From a checkpoint of a small mixture-of-experts model trained on Wikipedia.
Size: 9 layers, width 128, 35.2M parameters.
Below are experts of layer 6 (counted from 0) of a mixture-of-experts language model. Rows are named router (the router's row for the expert) and show model dimensions 0-127. Each number is 500 + 40 x the weight over its row's rms, rounded and kept within 0 to 999. Numbers have three digits each.
Before each expert's rows: a language model's description of what the expert responds to. This comes from a sample of Wikipedia text that the model never trained on.

# expert 46
It responds to: Past-participle endings and predicate verbs after was/were, plus object pronouns: -ed, served, known, released, him, them, it.
router:509530499441453404457545515477528542457555424502525524534494481513482509433504467490470467456552520519485543433455544536554508465538510489482422429473504555547543434475513472509468494492463477482537572544372536529527549553551489482522495450546462493525512462495511545523421545473550473519460448451542465501484454459498498541542454450482528519554498449525469465533540476467511398490459

# expert 21
It responds to: Person-role nouns and agent endings after his or the, such as president, member, author, curator, pianist, teammate, University.
router:514531475472463463462558411440479497530541520495492568539455536491450504399521545508469501544528532498477538565472573426547543475514511480493526465478459458491529499505540439467449436494451472431533524606458504536531526475486428476563514528581538482492447504508449489470506525508499522519427450563532502424401483422504523566506507485510487514539501486543487488499496461467438463480525

# expert 28
It responds to: Forms of be and linking verbs after a subject pronoun or noun, such as is, was, became, remained, being.
router:543610494485470446490554524502512543513558563510458522555450474541497526434477496458537483448521487473505511492498536467568497499540530484491474523449481551483508497563526486481513480435494496462534476516425520580479639496587481432493487525497495466510477508522484533457511560533522462576452396480501434502485451527492500546474532410550490486479515497490456475478582577465516454499484

# expert 5
It responds to: Second word pieces after short onset fragments like sh, st, fl, b, h, often ahead of -ing/-er endings, as in sh-ut, sh-orn, f-igh-ters; also short verbs like sit, put.
router:505533469494511432566442463471495527512568523467437528500441478510502548497504572455520489432588551500510521473516557542449520546452571474418547453462543564469511487532501504469477483490501502524596542534440487542466555464539468473577499474502476483447515437506543589482427436474438467539474472503519517462456484495517503527496465447515471517540534450484479494564530519558500423541456

# expert 31
It responds to: Past-tense verbs and their endings after was or a subject, e.g. appointed, buried, died, acquis(ition), prepared, in biographies.
router:519546470424474445496453505540469538439534437509467458506470516449464491457425509455484500481520496549460495460534559517507477499529552553506527425484489542545535428540506470531473458439501494526591542550419542553522561520593497476538508487504552456487517440461480532501461492474515459574486495528506472422484483480475491561570514523595545523548532436547523484449517504499500417508541

# expert 18
It responds to: Pieces of French, Spanish and Portuguese names and words, such as de, Le, La, é, Côte, Rio de Janeiro, San Pedro.
router:527514481485471421465509469519534478529525562508522499602467580443470404420534567480487532499483511567442459550524564486457498518488575476486557516470513524533488449562527507502483445442489567480506510534457491499509532537537469542484532419501488449493500506446492566490416522462525513553534439478529454540462515509485546535528516440496529440520427480549516503509517437577464444501468

# expert 50
It responds to: Tokens containing y, mostly the lone y inside names and words, such as Wemyss, Blantyre, lyrics, prototype, Pottery, my.
router:517527507510442458554490567421464459521490531486463484574469483512469431455380487543616462546521546462453512483460524474532487509480501480496470536511455528500411489558476524502453497515475567490600466490448468483510521479574463536537505534498543391513520468519526543458484469531525501559436511476576530495465473470569519545550467475521556485514468451515493482490536469492484454531527

# expert 58
It responds to: Symbols, digits and short connectors inside tables, statistics and references, such as /, &, ?, vs, decimal digits, of.
router:456470445499450464490528495461575462516521520434519542541486569491578445466442519521482536444501523545446527510436552526522522463461506530510517447540533530551477431528435480498468468459495546553539536552476570548465532458513480466518461458537457462443405465519517460516457478499508443539483467498572560463488492514566451512556542453466499458526463505548485443481545582516456446548468

# expert 41
It responds to: Tokens containing the letter w, as in w, W, ow, sw, Wh, word-initial or mid-word, as in Went-worth, un-w-ittingly, bel-ow, "W"elch.
router:479537432446422509540465474484526522489507506429513497533513494570535420426440545495532457447493534461475512499549487452474489434495523573454441486474511541528451489540474456461431521508512559513495562501509469504508560475606451517543515469596491407507489435508496496501506515558499497494439425450461515449428458530534547487475498503483469503501541409501496483459556480509510427511507

# expert 15
It responds to: Direction and place-name words like North, South, east, United, City and Central, often in "United States" or "moved east".
router:450540429514513503478477468456479525469529545471501525489535510498471382465532561434483461581493531487539517501418562488436530486528498515481469504454540489484483514519513545523425471439514514504487486581508514504446461495533503467509498504505474464486492485470516518516470544513540568529460466508543502470369459525488447581505443411487483425513484485556513464550540477488445384500440

# expert 20
It responds to: Single digits inside years, case numbers and codes in tables and lists, such as 1948, 347 U.S.; also some prepositions like of, between.
router:480476442480442475480505495464594437500527524446502517537466555511577461467444532521510509456507537509456557502441533533529524451452501524496499448546539516549477447522463459513474484460498557548534527528471577543473521454526477454481462440532454476438412461520495484511435483491501454529469453509584580463483483500576440524562540454472512443542471502525476454469542579519451447544461

# expert 34
It responds to: Conjunctions and relative words linking clauses, often after a comma, such as and, but, because, which, where, that.
router:500538503516510484509533471500492448518609523518441510575491500495487430456529481512551486507527545508517509500492498483462465479514572501478516502448484590501544444553481487406461441450465514481564601578467511582496592540553515491487511563538488442475471479509565530459548523485517476495464452504494524490494477512560525553509471391456541504489570459541532509533527589472493511472465

# expert 38
It responds to: Line-initial dashes, bullets, pipes and heading equals signs in infobox lists and taxonomy entries, such as "- Genus:", "- Broadcast area:".
router:560552479534513437504518465448496530538532544512502566518559541535549453487484537481428509474536521456489531518520533510563493504526548477522469494497507558532496499566495510489461526507480507499559586584495486528489555493504391515519498538586461458457523461455505546519474515484490543568445526518485419487447482535581498577466495447503561455439543485547536500541568587512525431497453

# expert 26
It responds to: Word-final adjective and noun suffix pieces like ary, ical, ious, inal completing words such as elementary, criminal, amphibious, legislative.
router:484536490505530451456544525494517487481559524459467524522440552538472505500464468481512557518528483464499526517445576534488504500576494461583527524493497512471512400487511502480439520453522492561552581520362556500517505515538422537490524500548530455484494517539489534529488440520509487528407501529538491442403498495558492596567456445534500560499533476568482522524483467490475456526510

# expert 54
It responds to: Prepositions after verbs or nouns, mostly "by" after passives, plus "with", "against", "under", "via", as in "designed by".
router:569591485556483496511490488499458434528510520547515480520475539438481477482476532459514499452534481481504512487495568447521516579499440547547486491475490504484487459546494481481396463480505485466576504610495509546521573533527500512471468515562536382537487462494473505467504485508492456578421482483549495482426466440469525575566553496541510438451515512550547513523565563485496475476515

# expert 64
It responds to: Conjunctions and linking words like while, before, although and that, plus digits and invisible characters in coordinates and years.
router:479483433471438472484499508474596435488519536447500502528452541506559468465450537525511512465513538520456542489443549529532515436461495506500532434547546518542480436533462450498468464459505563536525525544468580539486525462532475453490449458540450467437396451529501486492439505482509476523465460505567584481488480515567444521549542462457504440547482510521473461480546586506475448548466

# expert 3
It responds to: Scattered pieces in wiki tables and words, such as the slash in n/a, digits in lap times, and adu in graduate.
router:480476445479439471483504499464593444493524515442507519529458545512576467467445530532517509453505543511452549505442537543524514449450502520504529439556547512528469444535452469520474467465509560541522515534469575545484529438525470450485462451540453470437410454506502482490435487498511469534463461509583565472485478514576448518555545459461508444546467506531479461474542578513467441556459

# expert 37
It responds to: Scattered tokens, mostly table pipes and fragments of names and words, e.g. T(ennis), Al, bachelor's, U.S., due, place.
router:483468442483439473487511500465596438497517522435504516529458540519575470466446528529515504451507540523458548501452542547523511446449499509514528439549545511529468444529447464509473473462511566539530517537467564543478527446534478443490465449535451467447403457509509482502441481503517467529472460512582574470478480513581452517557544462462505437543474512528487466472546585508466443551465

# expert 42
It responds to: Function words and line breaks at clause or section boundaries, such as "and", "a", "who", plus Thai-script byte pieces.
router:483468437473435467479497496468589443490520523437497510529464546513582466465448528534520510452510549511456553507447536544522515456443506515514519432552541513526479448529458462508473474456513563541528519538471567549480527441528473441489460445541453471441409457508507476492439490493507465524473467507579574466481488516584453522559550463470517440547472507530491463479544579516468445550468

# expert 29
It responds to: Digits in sports-league table cells and geographic coordinates, plus markdown table separator rows like |---|---|; also bass, vocals.
router:474476446471440478479498502474590439491525513438505514521455545508567462465451527532513512458504549523448563512444541538537515446451502519508521435551546512536459457526458459509477471462506553550524523526464567545475524449528461440484461451537446467445406454509501478491445483502514470531480454500579569468482485512576455513555543461465512444552471512530486457476554587515458449554460

# expert 9
It responds to: First parts or middles of compound words and counters, such as quarterfinals, westerly, welterweight, tri-border, back, head, one, out of.
router:525503492457448534483483505485573485569535465418473478528479520426417518442527510497478473501477572458487481464473536452443501554581521422515513516423490498526506504593530435490403487430518481430575491506494546537555489480475451467531469497570537471476498449519543454497454540466516556564404505560501493483457528455513539517474506456473463479527522466506517497511514510497522412524490

# expert 24
It responds to: Table cell separators in election and sports tables, and consonant-cluster word starts such as reg-, Pr-, Tr-, Dr-.
router:494505510514488431558413519438478488516533523459561489538534508550527480509396543545534469538549479516504521557489580488588429477533458463519457523458524524479471488467480443471498441421546493449476550564457541530441545458508536438452529488552456442524505461429561492508473459527493461521460436499534506488437426499485464561515503478489458462509525514484527449526546513539487470583497

# expert 40
It responds to: Inner word pieces after a prefix fragment, before endings like -ude or -ation, such as att-it-ude, abs-ol-ute, pre-v-ailed.
router:470469470542490494545454491503546489495558462507479446508505481507483522469454569548580524541526527471553503492559497491480480453472528548497517460534470578450479418520508436491507466421499468442570551568434508562515580468533531479457537492533518472467565476481476493455525500520513512563515485566476511435428517545501492576471491507544486480511552401557453488516558497454452504568424

# expert 19
It responds to: Word-initial verb stems before suffixes, like com(mercially), mov(ements), pass(ing), and the prime and double-prime marks in coordinates.
router:485560507490423481487462536534497507474585471542532553539468474558481490459496541457450459478517535471524446451538520515517524573522518520467489475523507590450529487485521495427385528447512493511522570539484589555506542507525489486501495491538455422545472445437495504560484509494468561563478481505516484437400523422448549535507520494513520487519524482465482437556463519466476420539493

# expert 0
It responds to: Single letters or short syllables inside names, acronyms and codes, such as Pass-a-ic, Ph-D, IU-C-N, WFA-N.
router:510551434476519485548513458481440485485629469504467514530492499536443489469377462565540531496504506543530539458438509440452505498505485459514554458513444495546543425546426477463479516528491502456529480549525465575486524492544487537489453511522529455452484485481501523460446446435503442551493468456558464516393483510535524489527487429513523489506435474487517519572459528551465488543481

# expert 36
It responds to: Periods ending sentences or following initials and abbreviations, as in "Thomas B.", "U.S.", "2007.", including quote-and-period combinations.
router:531554479492525453459525441446485484513510436517462535603497551496520457434490529535498484539526569554524488466509519479529491425551548514489490511535453514491451469506452413486444464483503549515532570518452518516579510482603434510581513480524482466466490450502487541464519471458470488532422464529573532500413424529516492528464528402518500457479480439545527538514490517557479499503469

# expert 55
It responds to: Periods, closing quotes, line breaks and == heading marks ending sentences or sections, plus all, both, between, throughout.
router:447534473517433416477559484526521437547536568479507458486492570470442478452502477520431512548547529430480471460419499484513486493554462547411513487477458548501497448528443455515461447492454489527504526550424579534458518474524476429546503452511455511525490475523476487506514562498551486580462497573481515411484429524486467527509553475515568477526536481487470509499560485565480524525465

# expert 11
It responds to: Bare space token standing just before a number, after colons, table pipes or prepositions, as in "Frequency: 91.7", "on 18 July", "| 27 Feb".
router:526556452518491430485483498510501516508509527508471510503560492470443521427483513489467512495557553494478515508486539464515511488543530477546451444480496556525543506534425430478415503473548516427502594560428485640493573509597424515485477516494516509434541460496510539497487457539505562559483514495574474502462472461493476506491488469510468429480501452506489530537571501485469430545446

# expert 7
It responds to: Digits inside percentages and years in election tables and taxonomy citations, plus possessive s, e.g. 0.74%, Hampson, 1900, Sheriff's.
router:485469443480439476480507496461595450495528510436504513524461542509575472467451540527519513461506547513447549491449532542526510441443494511511524434553540514528464450529449463509471474454515559540533519538472571548483524434530462442483467451534448476441407454509503485488440489502515466529465452514578563468489480518567452517556546450462507441548463509533491465478543579510467443553462

# expert 44
It responds to: Periods ending sentences, plus decimal points and abbreviation dots in numbers and times, such as 89.6, 1.74 m, a.m.
router:515551468525504462452510522449495469502503504508460534608473549481501452449493556533508501513500530536546469524522509507538483501557545500501523450480452549474464494528424414482419437488520520517550561534447554508550541490598462498489548547535456456471500441502505587487496480475475544555480439521561533483398510536486514545440511401507470495478478449516502533490491565574529489562505

# expert 63
It responds to: Rare tokens in census sentences and results tables, such as female householder, month names, table pipes, plural s in drums.
router:483466440468442469486500496466589441493523519433501515532472543511573465473446528534512506459512542512451558512451536540530510450452500519509519440548547512528472446532455460515474466457512553539529523533470569545479527439530463439490463449536453469437409451510501471499442492506506467526463455504583567473483473510574450523554547454468512440552482505527484457477542586513463442555467

# expert 13
It responds to: Blank spaces in table cells after pipes, such as Career total | |, plus according, to, and word pieces like ask, touch.
router:488473442493425473477501488468592434495524512441497520528455541511577470462438536525514512454510537514458546497457536551538524446435506503498516433547536524535467447529451454515473469458510558560534519537467570543467531426528471449488465444533457465441408458502489495496446479495512480520469465504580558465486479508564464508561555458468512438547469505524489468468543571513469443544458

# expert 23
It responds to: Capital letter or onset like B, Th, Wh beginning a word at line or quote start, especially names opening biography text, as in "Bob Hill", "Because".
router:492529442509501469519481451496505424483597503538465490510479539533499504457412523556506523516504463463494492499452533517438422519522521481528482536509520483528469499497464500486424519449500469491596562563508491547544640432561494516559476478551467396482470495523490508451491506498497483631449503448499425470495405507476504486476478490484528493466522481481481537492546508539465461535520

# expert 45
It responds to: Pipe separators and middle digits of numbers in wiki tables, mostly election vote counts, plus some dates and years.
router:482471438472436479476492501470597445495524522442507519530460542515571469465449529534521509454507542528453555510444531539523510443455501524511517436552542514535473447520460462514477469463514560538530518523465571540471521446525471442480469452543454461438401453513506477491442487493518471529467461505582575468484478507576450511553544459466506440552470509534479454476539577512463445556463

# expert 8
It responds to: Short subword fragments inside longer words, mostly er, ic, ar, an, as in austerity, aerial, younger, manganese.
router:470503479441530511509532515485542480567535548463505503491438487427466531449501537451465524510531576483472493487494516503527420462503544506511475530550466469530531473551501442483457424470521503477546529539485499621499570505509382554478489460597512426498564523540526477479502513516549513552458445488541494502477530555520563523457495532500546474526497390567510452482449526453493452524485

# expert 14
It responds to: Prepositions and linking words in running prose, such as for, with, of, over, including, plus word-initial for as in fortify, foreign.
router:502564481459431478508527508483512536565562551496546477528479520442501449483483486453547462480536570521497488454465548501481545485533490564537462476433498565498465431496509483494429481446459475411579566570446550643548553540524490434490511508493477397527553461481512522516516527511473471528444493501503470487461473485472498576506513483496511493450549484506514447545509543473518462477535

# expert 30
It responds to: LaTeX markup and math symbols like braces, backslashes, sub- and superscripts, plus degree signs, Greek letters and chemical identifiers.
router:483493405491424454514524486508572501518522516493526464508507573566493442498482563517544536480493501550439474494437524500512510506564522494502483460461450545508507428576481438465418485454493475544576529522468513516487561470534461461504506507529447430489452518517485508495427451546496422541517513512557551502480473476505539556474523499452476412498442505489533453473528608532492510601467

# expert 33
It responds to: Verb suffixes and reporting verbs, such as -ed, -ing and -ated in returning, rejected, satisfied, plus wrote and stated.
router:522528475493484460477566508513556510504539471442505473515517510491441471482518516447551474548523526528485488477475509518515524498536491489547508421466477551506519373525473502505476464448454489495549623547441514602539508523583435502539441517538474399483527455490472555512474532500531438535466529508504511482438480462469482587591480467560533552524528443567489478518478513503519444490516

# expert 10
It responds to: Rare sparse mix: G after don't/can't in song titles (Give, Get), plus Republican, Democrat, President in election contexts.
router:485473444480444471479497497469595440494524519440500517530454547516574462467446531543517511456504543515455544502443537536527515446450500522507516438555546510528466448533458457506475468459513558539532518535467573546472526440532470440490462449536446469434407459507504478500443490499510460529466463514582571471483477508572454519553546458462514443550469505534485458482545571503460446551464

# expert 32
It responds to: Digits inside decimals, percentages, vote counts and coordinates in tables and stats, such as 4.70, 0.950, 10,280, 82°35′.
router:532544443526498456510553491498530480510503456451448511537532548491437452464458578521486501463480521500503533470444557521484437492526502482464547515538490588517527454592464494467480466427503510468549566520452579524480533489495446517568528531469465400474507420484492495453428518475482495537471480450556504485407484520489470519457482509437506505482442429542473494471559518536443422545547

# expert 61
It responds to: First digit 1 of years and numbers after in, b. or a space, e.g. 1853, 1960, plus during, according, from.
router:482477444471440464482502499478606449496520526444509522529448542516568465468445527542523508449506542519451548504447534550533509443463492519506522441567539509534474452529446463502472472458516557519533517532471574546472522445534467445480453448532451466441406451505505488488444491494509468529460464513578566478482473511566451516554545458468504441547463510534487459475538576515460437551462

# expert 12
It responds to: Unit abbreviations and letters in codes within infobox data such as km², mm, lb, time-zone EET, postcode BT, ISO.
router:449526453537522463545547502433483476452553506440556464537510457545518515449511536511507505496501436490532472552467512527485512503497545512501461477541433526520504437472466401444436512500506487507524542560476557550506546449529504489480531547522473442444436460513492482447476502509483453557494508420601491506410514472526519564466485483441468492457452470515502526482505624551464426521557

# expert 47
It responds to: First digits of figures in stats, infoboxes and tables, like appearances, yards, running times, ages, as in "429", "110 minutes", "under 18".
router:532550423516478442497499492476459475518506464437470446541454523487437473493455514528468494445501506459443509503415551507528481539528519519485472475431528549512503429546452468430457538441507477437489587495455550546483596461475464490526469485498490429510509455465508501493444444538534560576457423504574479492451491493522481565521470457511518510560476453546486456458547562560468484547496

# expert 6
It responds to: Words that link a verb or adjective to what follows, mostly "to" plus modals and prepositions, as in "sentenced to", "would", "away from".
router:476575498492452466435487482511460455508535465455521546517462530448532464516498482461538551476555489531404471490467542482512447475480507522473437529464525566489453463549442473483483478431517474553546613554436516580501592523515432536476518538474498457483479426545501553534456523509493483546439436521512484514473506476521499610550469470443493431439505490493508468543532464507496469492517

# expert 17
It responds to: Digits inside counts, amounts and percentages, plus spelled-out numbers like six, eight, million, as in "more than 30 people", "90% of buildings".
router:521562436510506442511499506445538484528534468486427483555503530463459424502431500518494551469480547449483523463424564522520513446567475459448472464491476536480482501535502467438410552417554500407567580487470583532485543548529443477503508517473529410490521477475470527463514465519528498522478418498550498459450461487468501522503476453488512500542476450558481517494494511546458429489452

# expert 53
It responds to: Space-led capital letter beginning a proper name, often non-English people or places, as in Hiram, Hong Kong, Tamil Nadu, Nitin.
router:480518422553518480502484429526458476493571521486475497572487533482491497421490506458534437509562490468481471524476512435492488450482485496538438516517480487497513469470407465472423542424490522488534491543415475593488561484545506499543506481568524424425429507468511495488492501540515468556437516461500467443442456484454534554491502463512502463504508429482500460482528483578400493569477

# expert 39
It responds to: Final nouns of sports events, organizations and institutions, such as League, Cup, Championship, Stadium, University, flyweight.
router:562522458523407450486594469516473516505565486419481517553541474492495436489456553574491459537543529545505461554438556433523513451574524466462560444449496466491507457476415408486458481493519496511497543538472531533481530474536436426498528511515525467475473533506567470502442499461507544528421495495534484484395511467513459556517489478492464466511488473540478534479479495474434459507502

# expert 27
It responds to: Mid-word pieces with p or b, such as ab, ap, amp and ib in gigabits, Cannabidiol, Singapore, Amphibious.
router:516542561459445466496487560497506488495609479539513522506523532544535524493478564540531541463500576459510466515532522482512485498433488482489527526457464491499499455580490519449500576423511509469546512513437523595455552454524466463560500456469520400448520482552421534507486450490453498560392515490473474551472490549514455530464526459540493531493475476549462555514509520556440498554461

# expert 1
It responds to: Digits, dashes, colons and medal words inside sports results tables, e.g. Silver, – second place, years like 2022.
router:474468446483443482489502483465591457494522508437505511531474538522583463462447526544518509452499545516450555503452543535537516445464505530495523437549562522541475444526446460521474469454518572543529515534471568542480518434533469445473463458534444467441417448506481487509440487488504470524471468494579563476480471512571455515554553451461513441543476505532496457473540582515458445546468

# expert 22
It responds to: Ordinal and sequence words after the/his/its in sports and career text, such as first, second, final, last, next, fourth.
router:516499490490487451458492434488503481517520510455509507537515495462540438482514514499537524534500480479523504491454589434487506493615521488503536506503528581494558431452522466451483538448548486475593565552433528535426512523502473414498545424551503483539440459496519458492396539440486515517455436471499527439514450482493507558507496415503538508453522447532453534469490524491478416498470

# expert 49
It responds to: Colons after infobox field labels, e.g. Appearance:, Time zone:, and digits and byte pieces inside geographic coordinates.
router:531552504565556486532486503452482529501576540473554474521555460458494401459444565537511566484534511508527527519485537493561498567574489555460510461499441576527503481536468480464485448426548497454541553519451522517466611492529444487492422531505490441502475438484442509480476541450486491548495477498517507516461494500513457609503448507493530519509517498520445489448564477527475440546546

# expert 60
It responds to: Word-internal pieces following one or two opening letters of ordinary words, such as k-ind, he-art, d-rown, m-ess, lo-ad.
router:488521522509506525440495423516510489505578483465499566474458502510532487414452541539533518516541455400506463463504488512470537523490472491469557505485514529474537452461503494499452540478470480467582505485449570491528527506590421459543500555544490414530531464431488555489441511496551502569399521573494506524457485462523499515487418424564468504486534488473483515459542519491484456557435

# expert 52
It responds to: Prepositions and separators before dates, places or durations in lists and track listings, such as in, on, through, from, dashes, colons.
router:483487449483434478484510500464596440496523527442521502524455541499575464466451531516525525456510545520445537500444544550513522447473499505506530441566557520539473448545448464494477469458516562541532513541466564547494520435541478450501460463539441462447403446506508468514458501494512465525465462514578559473482488504574445514557556459472497438541460522531489460481546579494467451547460

# expert 56
It responds to: Subject pronouns starting clauses, mostly he, she, it, they, we, plus word-initial pieces like he in height, heavily, bas in baseball.
router:512517527546444470502468530497467499506584473526454534500529443491519505428515475518464462440516553460469472484520514561469462510526541523474525517478516479518539432607548455503414509415535552522509562530463471480535550520485522519537451493531525451469498495488521533508516469513516507562469410460543473483458482456584561609452490494469547501523518411490487567468541520532479413538444

# expert 57
It responds to: First letters or words of infobox and list fields after a dash or line break, such as NRHP, Family:, Died, Clade.
router:512549499560550456512519498451495501466538518475520480520513514464461524410508541490511538496535485465453468419505585535536508551472476514501480509515504541541469498511457480494438516458566524476500553569438484544480542450503505515501495533513496407422480498487524541439504485537468556599486439442472461424443510533526520510480524504464494488464504408494422458501573593533508452594541

# expert 35
It responds to: Abstract or institutional nouns and noun suffixes after of, in, to, for, such as service, construction, education, industry, -ation, -ity.
router:527493416496375443467565488542513535476603456510500510561507467549453514444487495539466467537491530483494543509445525528507490447551504504519499497490420544473471492456476431404482472459486458472499499556467559523497509525558447472521454492526499436530537454533454468560476477519490492518453513532454497449395490447491476528560471409447509508550536456550496476532526488465503445498497

# expert 51
It responds to: Plural nouns and plural endings for groups of people or things, such as children, men, forces, songs, stations, with they.
router:542571405508442436426525443498491497472555441485450526551518477450522501452458469501453553540517577478483495523480560504535517466510575502499520428447461509458504445574474416485495456469470459483544513544476536532511540484588411527531494528509493491488500460452443496495518495544471479560480499473534480474434437489517478527576502448455478502568568461429456487505490486482452466481519

# expert 59
It responds to: Digits within years, season ranges and match scores, mostly in tables, as in "2025–26", "1969–70", "1-0", "1895".
router:548520428475464474449492440459560487492526463436447506539522546500457406461464594499550516483530490450481561453455575486509475529519539548464459506485509509479497482534458484516425516444476548452520556505485546541472541523492439491548473495474456384445505487508491557480429446436544549555490471464526466500421480507502491521494503487484511520498489402512551501455551562480436492493522

# expert 48
It responds to: Separators between fields in lists and tables, such as pipes, colons, en dashes in titles and scores, and semicolons.
router:538501428467502477475460459435475548515526504486525470609500535507477405468483504518547508488552539551496516503458521463511480456571492510495587478499509526562533527593441521490451490491579536503554537548368463580523507512551445517491516507552432458490427396472479518510522558485481523543518524514562448538471500513502487552508539493482462503473480476520552490499532522467498531493444

# expert 16
It responds to: Field names at line starts in infobox or taxobox lists before a colon, such as Born, Personal, Coordinates, Species, Parent(s).
router:492554537538535460418486500487537489489547519427469527535482478515493493402505618462515505489513474460440473509518585476479528539510475506468499458497510556510491505465482445488472444495498448447525556537472511520545548471484473523473480526534467493480562505506478522487456510502447565559443469453488483419432518512526518563531547469459483483466514434544453483478623580487484402548534

# expert 43
It responds to: Adjectives and endings inside names of organizations, e.g. American, German, Polit(ical), N(atural), and of in National Register of.
router:536486452577497449458574487551488443514606485450511537561541541508484412433460525495498513484507520499476498524403566503566506512538526500572524496550465474558529467478492468438494508444503519517512557532452539485490476540545451494470481507578486498467537555471475508517523521517459528512433492560508503475379417482501502567538502473488555502507493507550535538546550462544489441509449

# expert 25
It responds to: Commas in running prose, including those joined to quotes or brackets, before and, but, which or a next list item.
router:483556526497434473530537426462532503536569503545466534589478521480530447368453509497509449499544501496499514490499498483495469484556493462502505513470489538511509508584515498443425471391503501518511556531450530514533545541620412471485495536592490460445519486434544510490495535498505458522490445469502506510498435533470481588560489454474475464498519473507532541501526516532434510482488

# expert 4
It responds to: Nationality, occupation and article words in opening biography definitions after is/was, such as a, professional, footballer, politician, actress.
router:547504506521483442482575400520471490522555487434476514542502472490473489436442499503483496446533532549474522506440590458514477498491529487508540517513524583503515484475513469440487509452524451560512574592440502508503542504489428482489486503595549467429494465546506507540475505545548507506422478478500483485439450462525497587521564457492464507577547514571505523498558489473476410537520

# expert 2
It responds to: Words in section headings and infobox field labels, such as History, Career, Statistics, Personal, Coordinates, Species, Credits.
router:555544508520423434437544467549515552454553483439515489536549484529455465446478546507506521536507500444496546475469547545509521515485520491474532469487457516462467515525427490481511480484479462512501576543456511511479537498530442536465466519521500444462521472468509481524432452493512555535417501432532499426415499546530460603564502432458481505519536456539495549506598593489504438531531